Below are experts of layer 4 (counted from 0) of a mixture-of-experts language model. Rows are named router (the router's row for the expert), down (a neuron's output weights, with its number) and show model dimensions 0-63. Each number is 128 + 32 x the weight over its row's rms, rounded and kept within 0 to 255.
After each expert's rows: a language model's description of what the expert responds to. This comes from a sample of Wikipedia text that the model never trained on.

# expert 21
router [ 88 153 148 190 147 111 158 113 109 151 169 129 146 122 119  97 141  74 159 121 141 160 166 161  85 174 147  93 130 129 137 195 128 139 101 124 151 182 145 175 145  75 123  67 156 124 141 179  69  83 107 132 136 163 109 110  90 112 126 108  89 116 108  71]
down0 [111 104  58  74  88 131 134 140 116  96 131 169  79 156 115  95 159 127 153 134 101 130 144 147 102  92 142 113 166 118 116 131 168 101  99 119  82 152 129 107  83 134 138 124 104  94 163 100 137 162 137 182 112 103  81 143 142 135 125  97 193 165 110 100]
down1 [144 100 148 128  97 123 102 172  91  90  96 196 142 111 141 139 199  86 188 153 120 129 149 110 154 134 170 177 182 133  78 157 151 175 126 112 158 144 163  88 104 182 107 156  81  83 107 143 171 160 131  98 171 107 137 121 140 125  92 119 111 163 120  82]
down2 [173 162 113 152  97 161 116 123 128 153  69 153 169 100 147 155  95 199 145 140 133 180  95 156 164 162  71 127 137  66 119 110 173 181 118 143 127 159 127 124 133 151 137 109  78 177  82 159 103 125  97 123 146 129 165 134 139  94 108 143 122 150 158 187]
down3 [109 115 111 151 169  90 131 126 120  99 203  72 148 178 172 157  73  80 110 155  94  90 120  88 150  94 132  64 194 145 191 133 177 123 172 122  91 138 143  42 123 174 107 143 151 102  83 153 175 155 156 113 137 109 133 150  88 137 104  99 130 151 119 151]
down4 [ 98 140 154 142 138 110 148 105 153 148 128 106 139 106  65  81 135 172 174 163 134  98 101 113 151 134 126 137 129 121 114 135 122 141 126 137 115  92 112 171 133 141  95 109 117 128 150 113  93 110 147 142 117 131 151 141 181 160 138  73 155  85  98  93]
down5 [134  88  82 182  63 130 149 144 123 181  80 102  74 171 134 240 140 146 137 140 160  94 133  95 161 124 114 107 137 153 155 110 183  81 119 143 104 121  59 187 122 122 112  92 118 151 109 155 145 153  95 109  81  73 144 110  55 180  98 100 135 115 111 147]
down6 [150  94 167 162 136 151  86 132 161  94 127  96 167 155 143 111 129  70 145 132 116 110 114 103 135 191  72 106 176 144 162 156 125  84 112 146 113 118 173 147 179 180 146 148  93 142 128 128 155 120 164 141  90 134 116  66 135 152 182 115 141 111 125 125]
It responds to: Word-internal fragments like f, ay, day, and, if inside compounds and names: Grandfather, crowdfunding, Mandlíková, weightlifter; also F/Day.

# expert 26
router [111 113 105 157 159 132 100 100 107 148 179 119 144 152  97 142 161 116 190 103 107 128 159 181 195 137 131 107 138 142 152 151 114 119 180 161 127 156 169 192 171 155 109  96 171 125 139 130 113 154 126  81  96 170 139 108 120  48  92 166  73  93  61  97]
down0 [106 132 146 133 131 172 144 136 179 123 141 106 124 105 117 141  97  95 196 126 143 130 147 150 100 172 143  93 138 119 124 128 170 122 118  42 133  92 192 112 126 154 151 123 144 114 140 114 122 103 142 151 170 111 166 150 124  96  84  42 130 133 161 143]
down1 [128  94 158 179 127 175  96 136 100  83 128 156  72 136  88 179 102  57 143 127 183  81 114 140 127  88 114 140 119 183 109  93  80 180 103  65 108 119 100 147 147 100 176 108 137  83 123  87 140 114 161  90 165 140 135 151 178 131 158 107 103 111 144 140]
down2 [ 94 135 181 144 154 164 134 144 119 114 107 109  96 136 134 169 131  59 126 185  97 155 128 123  65 175 240 132 177 145 108 139  93 112 160 133 118 176 155 112 111 103 107  99 159 117 134 173 122 132 188 144 136 159 153  93  95 132 126  85 133  69 134 134]
down3 [114 165 133  75  99 134 120 215 155  95 152 124 151 116 141 173 137  87 146 200 132 175 106 149  96 117 160  88 182  86 128 156 121 126  92 141 106  70 130 126 168 101 183 196 175 146 126 119  75 170 118 125 113  55 100 128 128 110 125 137 137 110 123 145]
down4 [224 146  50 112 180 179 166  96 141 134 110 134 121  63 121 123 119 166 163  74 101 191 132 150 118 149 152 128 170 108 131 122 172 139 136 155 176  92  94  99 107  84 120  93 124 127 158 156  83 121  80 164 113  99 107 149 132 147 147 100 133 144 120 163]
down5 [106 173 104 126 139 148  64 170 106 151 121 122 125 160 128 130 158 112 179 129 119 111 139 121 118  96 134 139 126  97 106  93  65 165 194 164 111  19 133 116 118 134 172 120 128 167 181  88  75 192  91  83 106  74 121 132 107 139  86 129 137  65 138 135]
down6 [132 147  67  93 163 130 123 152 196 152 190 172 161 117  79 110 158  93 109 112  98 126 168 148 124  86 181 103  79 126 144 164 174  98 136 131 160 102 129 135  62 164 162 185 148 111 162 133 142 143 169 159 181 137 136 174 111 126 164 130 143 123 171 151]
It responds to: Finite be/have forms after a subject, such as was, were, are, has, been, plus object pronouns him, them, in descriptive statements.

# expert 1
router [109 154  96 152 181 127 112 112  84 179 149 191 128 163 143  91 136 102 151 157 131 175 170 152 103 128 128 141 131 135 117 198 121 138 150 143 155 128 140 111 141 143 104 105 108  81 145 106 111  81  96 113 122 168 119 129 122 149 133 172  80 128 147  99]
down0 [102 132  74 144 184 134 136  70  68 138 142 143  38 128 153 113 134 114 139 110  82 116 112 133 171 119  96 153 119 171 177  88 139 135 100 106 132 102 121 111 132 126 228  94 162 175 101 147 104  95 164 168 126  87 124 144 105 166 148 146 132  90  81 120]
down1 [141 109  59 140 152  89 141 110 160 150 166 112  99  96 121  70 156 133  62 116 181 180 116 117 107  80 125  86 154 121  96 165 137 127 162  71 161 149 160 127 127 107 167 130  93  87 153 118 102  88  90 167 148  86 118 159 219 122 132 156  83  81 152 114]
down2 [159 115 160 145 138 129 106  88 161 184 129 111 154  29 151 113 133  98 142  98  98 140 198 173 162 131 107 108 103 136 121  92 138  66 152 142 176  96 158  83 124 124 139 118 107 136 140 169 123 109 114 128 147 160 187 103 151 150 125 138 173 115  81 148]
down3 [143 127 141 162 124  88 146 130 161  96  98 183 154 180 131 134 168 128 103 129 150 115 122 144 151 110 144 122 145  84 171 175  95 133 140 163 102 186 111 148 148 148 162 131  61 134 133  66 147  81 162  85 104 102 149 204 147 118 110  23 149 151 132 136]
down4 [180 158 129 108 113 123 106  89 190  88  62 140 137 107 144  97 101 119  77 150 164  97  87 132 156 135 125 151 122 159 151 112  99 134 136  99 151  64  28 117 111 165 128 208 110 149 182 138 145  95 107 120 109 216 131 167 142 116  97 145 121 123 155 144]
down5 [117 144 158 176 154 123 141 126 156 158 117 114 131 110  97 140 131 136  96 130 154 193 176 150 136 129 142 172 121 177 185 158 157 147  93 146 145 147  72 150 129 211 128 132 129 150 161 150 146 105 118 104 120  72 126 142 105 126 143  62 115 173 119 152]
down6 [111 172 107 112  58 111 151  96 164  95 121 102 116 125 123 129 153 107  95 100  95 116 130 102 126 126 146  80 110 117 135  77  82 153 164  55 120 109  80 155  87  83 128 151 115 100 116  97  88  78 129 121 160 168 138 122 110 104 121 123 103 170  77 119]
It responds to: Word-final pieces like er, ter, per, ator, ist ending names and agent nouns, plus table separators after names, as Plunger, Baxter, Emperor.

# expert 49
router [106 147 105 162 150  97  91 102 124 195 222 168 118 156  83  78 128 100 169 184 132 190 191 130 143 160 111 149 156 113 127 147  98 159 145 160  92 149 110 174 150 147  93 106 222 143 168 132 111 143  99 122 164 155 119 122 106 107 134 125 128 114  78 120]
down0 [112 151 139 105 122 119 116 158 160 154  87 168  92 156 153 112  79 150 142 166 167  58 133 125 108 145 176 181 125  79 180 209 110 127 104 111 147 107  88 105  40 152  72 125 168 114 122 154 105 128 151 126 154 112 177 148  96 121 107 162 119 107 135 111]
down1 [131 169 128 118  72 135 147  60  79 107 113 175 147 103 139 138 207 172  99 133 129 122 183 178  74 149  84 123 150 113 144 174 144 124 132 110 181 118 104 144 214 184 119 133 140  85 116 106 125  88 126 106 165  62 173 154 184  95  80 120 101 128 174 136]
down2 [ 98 139 182  91 165 131 113  69  98  96 129 107 137 136 141 113  51 171 122 136 132 156 151 109 169  92 135 151  96 154  30  95 137 190 143 153 133 157 141 143  80 175  61 123 125  95 127  92 127  72 129 111  25 153 158 171 112  92  86 123  90 121 133 127]
down3 [152 136  72 109  97 144  97 175 138 176  79 172 168  85 137 193  98 124 111 161 121 110 117 168  68 149 152 176  91 152  96  64 128 189 167 130  56 105 100 156 120 188 119 145 126 131 109 142  88 174 117  75  72 152  74 148 164 138 127 131  84 141 135  82]
down4 [135 146 121 105 110 128 117  90 134 116  89 106 145  73 170  37 115 150 150  97 168 117 165 168 127 158  79 121 118 149 128 130 127 155 108 118  94 178 128 170  98 149 104 114 129 102 172  78 116 155 120 138 146 169 112 120 147 169 147 147 193 136 136 161]
down5 [180 153 145 116 115  92 154 113 125 131 103 188 113 145 111 133  74 178 116 116 143 145 211 131 157 152 141 149 147 135 148 155  43 146  84  97 121 130  98 137 131  42  92 171 129 103  67 118 174 103 126 121 133 109 141  99 138  92 101 112 135 125  79 164]
down6 [165  81 143 172 125 122 141 100 126  42 178  99 125 171 151 145 156 138 147  35  69 142 142 125  90 145 127 139 167 131 103 101  43 241 150 143  95 104 106  81 180  83 144  95 128 110 135 107 125 148 101 153 184 160 137 123  97  88 135 178 182  97  88 134]
It responds to: Spaces and blank lines right before years, dates and numbers, as in July 2004, age 77, table cells like 18.

# expert 5
router [129 157 106 158 137 107 151 170 159 106 119 148 137 180  33 120 124 134 187 148  98 158 151 130 158 183  88 137 175 160 117 191 129 177 152 103 166 140 117 136 139 112  99 105 146 127 144 107 109  91 157 101 117 137 127  93  98 105 130 119 140 102 128  78]
down0 [119 115 164 109 145  66  80  94  88 153 106 182 112 113 168 143 193 143 134 118 120 132  92 178 105 131  96 161 133 116 122 118 102  77  88 128 125 103  95 131 187 155 105 164  97 148 121 185 184 123  61 137 153 104 137 147 127 123 156 163 143  18 117 120]
down1 [121 138 192 112  79 155 164 149 104 129 138 109 138 176 102 139 169 127 124 146 116  68 146 146  97 116 137 114 158 122 175  78  71 138 143 149  37 111  46 142 173 118  61 129 164 122 148 111 125  88  75 112 131 139 118 204 130  83 143  91 130 148 111 136]
down2 [175 108 126 106 116  93  79  89 118 106 168 133 151 132 117 169 166 136 151 156  91 135 108 130 148 121  96 144 158 117  96 173 123 147 155  85 162 155 132  83  73 153 108  74 171 128  93  75  79  86 110 110 130 130 163  87 186 138 126 118 110  55 162 137]
down3 [ 92  24 127 143 198  80 119  90 130  79 153 116 151  76 151 121  59 114 174 145 105 119 144 128 136 143 108 204 134 106 102  93 160 175 130 136 177 122 160  56 143  71 146 108  92 152  83 154 159 112 120  52  87 127 137  82 136 117 229 125 130 118 144 103]
down4 [130  61 115 180 184 147 114 126 171 129  64 123  70  82 169 191 139 175 120  99 184 167  96 102  96  83 188 101 128 158 140 140 158 152 138 140 136  96 147 118 118 121 161 131 108 109 103 132 117 159 141 140 133 120 136 146 150 179  65 150 187 145 126 114]
down5 [190 186 130 200  81 123 157  84 122 133 178  91 132 108 184 157 156 157  96  50 168 107 134 113  80 131 159 100 142 162  90  71 104 169 130 143 111 139  63 140 118 130 127 128  90 119 172 169 131 146 112  94 135 133  63 108 151 141 207 141 165 105 160 133]
down6 [115  82  99 137 151 128 150  85  49  56 139 119 100 156 166  93  83 158  87 120  75 135 167 141 149  84 210 133 155  90 107  79 106 135 136 154  91 110 146 168  92 112 173  86  77 214 119 164 172 136 107  91 149 113 103 131 104  81 167 165 150 148 115 134]
It responds to: Mid-word pieces like id, od, ud, im, iv, ut inside words and names, e.g. l-id, reg-im-ents, Sa-ud-i, Arna-ud.

# expert 34
router [116 156 104 222 109 119 124 153 124 136 179 130 111 153 127 106 157 120 131 119 136 148 201 168 145 179 116 140 156 161 142 184  85 174 228 166 150 150 135 161 117 111  95 122 171 166 141 166  75 125 105  86 133 153 173 161 101  96 138 148 107 144  82 128]
down0 [123 152  97  95 139 119 140 104 135 123 136 147 152 148 124 137 163  74 114 149  97 119  96 127 128  79 155 122 125 111  78  75 165 100 142 105 145 184 129 115 123  94 170 178 143 124 137  84 182 160 130 105  32 165 125 135 160 124  62 115 154 134 141  59]
down1 [123 187 150 102 117 111  95 168  90 158 148 149 187 118 113  97 117 158 135  84 173 125  85  62 115 145 108 132 124  59 167  94 201 103  46  97 119 118  96 101 166  95 118 167  89 103 163 138  86 125  58 121 134  76  99 146 142  85  57 155  98 166  89 165]
down2 [144 196 138  99 179 171 147 162 169 110  94 156 168 114 155  57 155 176 158 128 110 151 154 175 159 146 121 117 113 163  86 143 139 118 174 170 103 141 134  58 136 142 130 178  96 133  75  66 159  80 194 166 117 150 138 130 128 128 157 148 129 156 150  86]
down3 [155 154 145 106 171  77 153 125 140 143 144 139 126 128 131 171 150 125 136 147  96 179 106 223 115  88 122 126 157 105 117 125 149 160 130 126  94 121  95 111 123 148 108 162 188  59  98 190  60 123 154 172 149  90 131  95 116 164 130 137 115  75  98 108]
down4 [142 117 125 152  88  74 115 155 159 115 111 149 145 121 140 118 159  86 155 108  89 114  78 173  93 126  90 145 113 128 105 140 216 153  97  75  96 165 125 177  79 185 137 117  64  93 139 180  97 155 114 145 137  96 126 120 172  73 138 152 163 117 156 139]
down5 [177 185 129 118  80 131 124 132 112  88 125 133 138 144 164 148  99 126 154 144 127 139 100 148 105 106 124 100 127 144 126 107 130 168 106 159 150 161 168 150 135 117 107  99 107 105 166 181 160 116 143 141  59 154  79 153 149 123 113 147  98 160  97 117]
down6 [133 154 105 107 120 137 132 103  73 121 104 113  51 151 163 115 130 129 158 130 113 123  74 152 135  80 172 153 138 145 187 116 182 148 127 167 115 117 151 171 144  98 124 131 191 177 146 141 133 133 149  86  61 143 137 115  84 121 107 113 129 148 157 103]
It responds to: Unit abbreviations after numbers, such as km, ft, kg, °N, plus accented letter bytes and short column labels in tables.

# expert 57
router [ 80 171  83 173 112 121 126 139 130 184 166 170  97 135  51  78 161 102 197 169 159 141 152 123 148 135 155 120 170 153 123 156  90 135 176 144 129 196 137 178 164  95  97  88 202  97 140 172  93 119  60 108 122 145 160 160 142 103 156 144 138  73  99 121]
down0 [161 137 130 159 132  99 105  86 206 151 157 121 124 170 180 130  89 132 106 131 147 112 139  95 125 128 106 117  84 120 123 152 106 111 146 125 189 117 140 107  78 212 200 117  94 168 165 136 202 130 106 136  61 165 155 139 106 101 115  98 145 107 144 156]
down1 [ 51 130 117 166 119 122  88  72 122 104 106 115 146  78  78 154 128 170 135 149 142 109 202 139 144 122  97 179 155 126  85 142  94 178  58 130 109 130 114 143 139  64 117 112 184 170 112 162 183 108 118 102 135 107 161 156 129 153 145 111 145 115 110 111]
down2 [123 102 156 159 113 159 149 112 160  81 132 145  97  75 155 130 135 149  36 140 128 149 121 206  25 149  82  57 121 137 148 143 105 126 141 170  79  69 141 130 152 135 134 122 125 133 110 120  82 103 155 147 182 135 138 133 145 164 129  91 135 162  99 140]
down3 [ 65 103 117 102 200 181 143  83 178 173 151 127 120 128 123 151 118 111  72 107 176 126 149 188 161  95 139 134 131  87  94 176 118 126 101 124  95 140 122 121 148 141  99 100 167 145 103 180 160 141 154 148 134  95 163 145 146 143 165 162 123  82 123 127]
down4 [ 99 143 116 124  80 165 103  84 124 101  93  94 183 132  99 119 107 108 142 134 102 147 145 116 136 124 120 167 146 145 132 173 111 125 140 156 118 158 100 168 175 135 172 119 167 118 149  22 126 124 123 151 127 220  97 146 155 124 188 126 133 127 159 153]
down5 [134 171  72 160 128 129 195  94 142 151 123 125 149 142 147 157 112 115 125 154 139 108 166  77 142 126 111  73  92 112 173  81 123 155 169 170  81 109  90 121  68 143 140 101 157  91 138 116 136 159 163 148 178 181 139 128  92 152 115  98 161 176 127 115]
down6 [ 92 208  93 137 212  64  96 108 169 111 139  99 122 111  98 107 128 107  80 149  89 147 107 115 150  93 133 164  98 143 184 108 108 132  74 141 121 108 128  99  84 141 113 160 120 170 142 126 154 134 157 137 140 112 143 149 111 134 116 161 179 124 126 175]
It responds to: Space-prefixed capital letter that starts a split proper name, usually a surname after a first name: Jesse P-appas, Ethan M-oreau, Lena H-orne.

# expert 48
router [ 73 168 132 130 205  88 155 123 115 147 189 125 118 154 125  77 147 119 181 159 112 187 156 189 139 124 127 131 150 160 110 147  87 107 173 162 149 161 117 120 146 108  62  80 136 129 214 183  99 112  70  88 115 182 184  87 124 116 129 157  65 113  98 122]
down0 [157 164 112 126  83 155 129 114  81 177 115 124 138  59 165 135 105 117  74 129  57 152 130 108  81 129  94 174 153 101 103 152 159 132 159 150 142  70 135 120 162 102 109 100 199 128 132  95 124 133 127 169 135 132 125 132 139 118 114  85 142 203 152 180]
down1 [134  78 118 166 138 133 141  52 134 140 121 105 119 173 112 136  53 115  93 167 140 137 128  84 131 127 181 128 145  91 170 104 119 144 114 125 132  82 130  81 101  94 139 167 176 143 125 122 110 117 178 195 134 110 130  48  93 157  52 154 119  92 127 118]
down2 [104 124 124 216 113 127  80  97 106  96  74 155  76 163 134 116  52 137 176 122 118  78  98 130 162 161 133 138 163 132 127 193 179 107 159 144 118 111 116 143 155 101 154  90  99 103 142 101 106 137 118 124 124 103 114 124 135  72 107 129 122 160 126 143]
down3 [152  70  92 137  86 114 147 177 175 149 121 154 158 113 150 168 130 104 146 160 120  92  91 168 129 111  99 141 125 148 151  78 140 137 134 101 116 167 114  61  91 113 124 146 126 196 121 141  98 115 123  92  93  58  92 137  93 170 120  96  99 218 131 147]
down4 [146  93 148 110 107 133 148 153 129 127 124  61 122  98 150  73 149 126 200  78 157  96 131 114 155 125  78  78  57 137 116 157 160 146 130 166 127 144  97 115 147 111 107 152  81  90  89 128  90 126 124 115  59 210  92 163 170 123  80 164 174 154 152  99]
down5 [120 131 132 104 170  78 143 128  87 122 146 128 120 151 137 131 139 201  97  98 164 102 169  77 122 124 160 106  99 145 168 180 143 113 123  99 118  99 104  95 104  88 183 122 111 142 138 126 112 108 128 102 160 115  58 122 110 140 112  92 131 150  54 114]
down6 [114 127 134 137 166 148  86  77 104 121 142 110 122 149 142 142 104 107 126 138  64 184 175 158 163 107 147 150 148 124 147 134 147 125  93 142 108 123 139 124 196  83 163 127 132 149  89 109 181 140 102 131 143 175 138  99 165 137 152  98 176 143 154 137]
It responds to: Table cell bars and colons after field labels in infobox-style lists, like Genre: or Home arena:.

# expert 53
router [115 152  96 161 136 105 117  94 101 159 163 183  70 137  41  85 145 104 202 144 125 177 191 127 137 124 117  81 203 171  99 130 109 143 129 144 139 135 169 155 155 117  64  79 140  95 165 114  79 107 103 128 129 179 128 169  97 130 148 148  96  99  86  93]
down0 [177 140  92 120 119  94  74 223  94 109  97 158  69 204 162 173 118  91  76 116 137 157 151 116 105 174 132 103 165  58 120 133 158  79 164 132 130 174 117 136 133 145 166 152  78 152  59  99 182 143 152 137 162 149 127 148 109 138 155 106  56 143 149 150]
down1 [139 137 103 137 117 192  68 128  72 108 149  63 116 160 135 107 115 122 134  69 103 106 116  93  61 116 118 177 134 174 103 109 180 141 162 151  88  42 116  81 160 103 134  80  82 176  71  84 105 115  61 140 161 123 141 109 111  92  78 119  77  74 100 173]
down2 [112 139 132 120 176 145 150 138 162 120 178 114  73 120 134 100  91  84 106  79 145  91 103 147 182 169 131 176 160 130 133 133 172 151 199 140  65 182 137 160 153  60 145 133  96 171 124 105 127 132 117 102 114 116 143  86 130 143  95 143 119 119  77  88]
down3 [118 135 155 106  97 179 110 159 154  94 140 124  89 145 159 109  76  59 187 155 158 184 163 126 160 115 117  97  78 127  60 133 145 112  84 137 156 196 116 152 170 188 126 191 133 124  82 111 120 178 172  94 158 148 150 120 138  69 151  96 162 160 100 126]
down4 [ 79 135 162  84 167 134 155  92 103 211 178 135 174 154 140 156  82 119 127 143 159 144 112  94  83 150 185  90 153 105  92  90 139  93  73 123 164 158 136 130 141 120 152 125  87  87 105 135 143 159  66  77 145 155 143 141 118 165 152 129 114 131 132 137]
down5 [143 113 128 148  90 119 171 133 108 159  80 170 182 141 143  89 205  76 135 137 138 133 168 211 128 133 167 106 133  86 192 149 160 127 142 153 133 102 178 139 143  85 155  93 126  97 117  77 125 150  88 109 107 143 125 113 124 124 145 141 171 179 121 132]
down6 [114 135 130 148 150 101 137 134 154 218  75 129 101 153  86  82 125 108 156 124 139 117  96  54 121 190 110 183  87  90 109 204 155 173 181 123  99 184 195 150 141 208  71 141 132 137 127  88 107 141 143 130 186  79 147 138  78 107 125 113  89 111  94  92]
It responds to: Word-final or mid-word i, in, ian pieces in Italian, Slavic and other foreign names, e.g. Ciconi, Tirinzoni, Gutiérrez, Frisian.

# expert 54
router [ 83 156  97 132 136  71 152  85  85 138 178 208 107 155 135  98 184 131 146 135 121 148 148 145 159 173 143  72 130 156 139 161  99 176 152 119 116 127 100 135 145  84 126  80 188 151 167 145  71 115 139 136 131 137 134 136 130 134 161 153 100  87 164  85]
down0 [112 145 107 143 140 117 147 155 132 181 106 100 170 147  65 141  90  85 133 171 161 141  89  87  90 148 122 131  87 136 117  78 172  95 126 151 141 132 135 186 159  78 168 219 128 126 160 141 154 119 177 106 160 122 188 155  71 148 126 103 142 158 121 118]
down1 [138  70 208  73 128 102 109 129  91 131 116 139 136 115 112 123 160 144 136 106 176 105 145 121 125 101 122  93  83  76  79 194  92 149 150 137 161 127 119 134 145 139 125 136 151 102 166 134 138 113  66  72 161 174 150 115  86 128 103 119 164  51 174  93]
down2 [125 129 162 116  98  79 126 124 146 146  95 172 154  88 170  76 144 109 135 111 128 136 159 100 140  97 104 147 103  79 155 112 165  99 105 163 164 105 170 153 113 144 116 160 181  70 119 111 101 137 116 126  80 144 118 150  91 147 175 137 126 152 105 101]
down3 [125 195 110 104 122 141 151 101 113 121 132 123 130 134 126 158 126 130 171 113 210 134 119 104 193  93 106 116 105 162 110 158 113 127  95  88 160 138 140 163 240 147 133 125  73 154 148 172  60  99 100 155 181 138 147  90 146  86 176 152 158  74  83 134]
down4 [140 143 133 160  96 154 108 168 121 101 145 134 179 141 159 141 121 156 186 122 151 114 143 134 163  79 113  89 106 107  92 169 130  36 154 128 153 155 126 109 104 109 106 130 146  78 116 133  91 157 107  80 134 158 141 133 119 131 155  72 160 154 138 147]
down5 [151  55  83 112 156  94 142 122 100 120 154 115  93 177 105 116  85 127 112 143 129 111 134  84 217 167 142 162 104 151 114 194 184 132 121  95 125 113  99 144 149 109  66 112  97 123 104  96 179 139 166 125 127  94 138 131 130 147  60 114 204 171 182 104]
down6 [132  98  92  81 128 118  97 138 112 153 166 168 137 102 187 170 153 160 104  97 147 153 108 106 141 193  75 145  92 133 125  97 125 152 113 168  98  87 172  99  99 103 102  49 109 112 129 141 108 118 103 114 175 122 100  99  97 112 125 166 147 113  98 162]
It responds to: Word pieces following a capital or small f, such as os in Fos, ez in Fez, oll in follies.

# expert 6
router [127 163 146 194 177 136 139 110 138 165 151 139 132 147  88 101 169 102 187 151 112 132 163 209 149 186 119 142 147 165 144 146  91 161 204 113 109 131 131 156 182 139  60  97 118 126 153 158 101 118  97 110 172 192 170 123  94 130 142 128  79  91  80  51]
down0 [146 102 144  91 118 128 154 157 131 159  89 157 125 110  80 141 134 143  48 167 146 129 130 188 125 140  98  99 151 112 123  74 156 104 169 126 121 167 156 164 151 111  95 138 168 132 139  65  13 132 179 130 181 188 128 102 123 121  97 113  55 193 128 142]
down1 [155 137  83 119 158 170 114 140 185 157 126 167 118 113 128  79 187 111 133 125 138 178 165 113 148 134 103 198  74 172  92 111 131  90 142 177 102 172 155 133 140  97 171 126 148 187 139 132 137 160 164 154 164 135 130  78  56 168 140 121 118 148 136 124]
down2 [180  90  91 110 104 131 137 129 129 147 113 117 106 101  93  92  78  99 139 102 103 146  80 158  98 121 146 110 134  73 153  94  70 180 120 138 195 140 186 129  79 137 157 140 105 130  64 160 186  69 124  76 121  47 150  90 159 125 165 181  82 133 114 103]
down3 [105 133 160 120 137 111 117  84 142 158 109 144 140 182 123 125  82  59  85 111 134  77 134 172  93 136  85  96  51 169 123 135 161 160 138 171 156 110  87 171 169  87  84 168 140 135 196 148 164 120 143 106 109 151 148 135 179  81 114 150 161 148 139 151]
down4 [109 195 118 166 127 110 126 109 153 113 116  94 184 140 135 105 103 137 145 150 189 165 116  49 121 112 151  95 158 128 135 143 101 126 165 131  94  95 197 159 135 175 141 100 205 116 107 102 132 181 143 121  94 201 129 174  97 118  98 196 150 117 133  98]
down5 [ 85 141 116  88  53 153 139 133 137  82 123 119 132  59 177 168 153 149 106 159 108 139 181 147 133  96 100 115 162 163 152 149  58 157 117 120 124  86  75 148 104 161 141 138 106 174 137 130 151 140 140 139 142 143 117 119 100 107 164 173 110 139 156 162]
down6 [102 115  99  82 169 140 119  77 109 133 156 128 144 146 155 164 123 160 163 104 149  37 167 115 142 180 119 165 126 132 125 167  99 136 109 154 136  86 170  88  79 110  71  88 138 127 126  88 112 144 138 162 115  92 150  99 149 140 110 168 160 218 125 123]
It responds to: Word pieces inside transliterated Indian, Arabic and East Asian names and film titles, such as Malayalam, Bh, aj, ō.

# expert 60
router [ 76 172 130 141 143 113 173 103 135 120 148 128 131 136 142 120  98 147 164 207 134 134 165 154 174 165 164  77 168 146  94 130  61 187 155 124 185 154 143 142 180 155 100 117 159 116 148 115 139  77  90  88 179 177 138 143 118 108  81 179  96  69  76 156]
down0 [170 127 168  91 103 171 111 158 166 138 107 159 112 154 135 178  88  77 104 118 114  85 114  87 123 197 136 121  82 135 135 167 139 199 114  80 131 112 115 156 168 108 128 178 175 108 139 135 155 138 118 172 111 143 114 131 134 109 121 135 130  60 110 154]
down1 [130 112 168 171 150 130  96 105 108 123 134 127 111  82 176 149 109 157 145 147 164 104 147 102 137  90 166  82 145 133 108  85  62 109 145 124 135  37 154 150 108 115 146 170 169 188 123 112 150 140 154 122 145 124 125 137 173 116 117 171 181 165  97 142]
down2 [148 122 153 194 102  99 172 108  70 180  72 173 154 141 178 126 124 103 170 101 128 119 106 150 179  87 141  89 109  87 168 110  69 116 120 161 149 155 101 164 130 153 152 128 112 159 172  75 152  71  61 130 171  58 161 140  88 151 153 113 108  90 144  97]
down3 [151 172  95 102 142 155 164 119 110 130 158 156  93 190  98 131  89 131 134  58 172  93  84 171 104 165 164 196 180 179 150 119 160 114 118 120 135 153 189 132 122 151 137 122 162 102 100 118 134 125 147  70 184 127 101  91  95 127  81 121 124 108 147 150]
down4 [112 116 169 162 103  86 123 120 142  88  91 139 100 215 115 170 120 155 144 112  92 101 184  97 118 131  90 137  92 139 137 153 218 140 160 152 137 100 129 113 147  80 141 116 148  85 132 111  86 170 177 144 119 149 141  94  97  59 144 122 155 164 139 104]
down5 [101  79 106  77  86 182 134 140 181  85 142 152 127 123 117  58 115 104 127 118 148  92 126  95 122 115 114 131 106  46  94  73 159 168 109 144 133 164 143  86  70 132  89 190 103 185 102  73 113 126 151 164  94 166 167 112 113  78  60 101 103  93 168 146]
down6 [133 102 143 135 175 166 132 117 113 113 150 140 126 138 132 172  96 116  73 123  47 145 135 131 129 117  86 100 150  96 158 119 100 141  48 143 143 111 111  93 155 162 104  75 125 137 114 149 110 139 144 166 153 127 138 138  86  74 128 131  95  92 127 209]
It responds to: Mid-word pieces like o, an, ous, ec in words such as thousand, Mesoamerican, reservoir, plus years and million.

# expert 40
router [ 99 139  64 147 205  90 131 120  72 175 120 150  97 102  79 114 105 118 172 176 121 118 169 134 179 155 107 154 129 152  69 141  92 163 131 151 145 167 120 138 121  97 119 136 136 128 166 124 108 133 108  87 161 116 143 168 128 135 117 152 102 115 153  90]
down0 [116 101 129 125 131 109  97 143 114  81 152 135 158 219 146  75 137 114 122 179 127 104 156  91 135  76 155  79 109 102  72 167 107 103 125 130 107 182 133 136 130 138 125 158 119 164  87 127 121 108 121 135 167 152 130 115 165 168 115  73 171 110  70 146]
down1 [137 139 112 167 129 167  93 145 109 167  99 119 147 167 105 132 151 165  97  89 128 113 152 112 154  91 112 174 130  62  96 112  99 123 129 138 185  81 180  96 139  90 135  99  84 110  80 135 168 137 147 106 113 104 134 116 164  75  91 138 103 120 104 141]
down2 [144 136 149 135 109 114 159 127 135 156 171 127 138  67  79 123 135 146 112 133 111 148  46 151 104 135 170 122  81 156  94 155 142 121  86 156 167  86 121 127 130 111 129 156 143 186 176  89 123 132 122 184 150 108  91 155 185 109  95 171 109 117 214 142]
down3 [117 156 128 141 146  92 137  87 105 149 136 106 111 133 131 109  75 113 117  78  96  71 126 131 144 161 120 133 134 148  94 100 115 115 123 116 116 140  80  94 161 161 149 169  89 181 177 104 140 125 117 122 108 134  85 151 155  88 163 132  80 128 147 161]
down4 [ 83 133 164 125 102 113 154 118  90 157 113  86  63  97 156 136  71  94  72 129  92 113 170 130 147  62 170  87 113 122 172 148 164 103 147 108 133 112 138 147 169 135 160 138 172 130 112 128 111  97  87 124 132 160  97  94 102 115  58 190 108 100 125 119]
down5 [124 105 123 110  94 104  80 153 104 157 106 134 172 136  99 123 150 111  48 122 116 104 146 133 120 172  50 188 116  79 138 108 143 108  84 108  76 163 127 209 126 141 161 134 157  98 146 145 163 102 100 123 168 170 200 110 101 129 143  45 122 145 141 132]
down6 [171 124 145 120 115 107  99 148 160  97 142 143 120 129 103 185  95 135 108 119  95  99  87  21 173 120  95  97 108  86 146 144 154 107 122 187 118 129 113 133  53 104 124 116 129 120  67  84 108 130 152 118 137  48  27 154 179 188 117 134 121 151 132 133]
It responds to: Single consonant pieces, mainly t, s, r, split inside words and names, such as Pro-t-ection, Darmstad-t, Ir-t-ash, per-h-aps.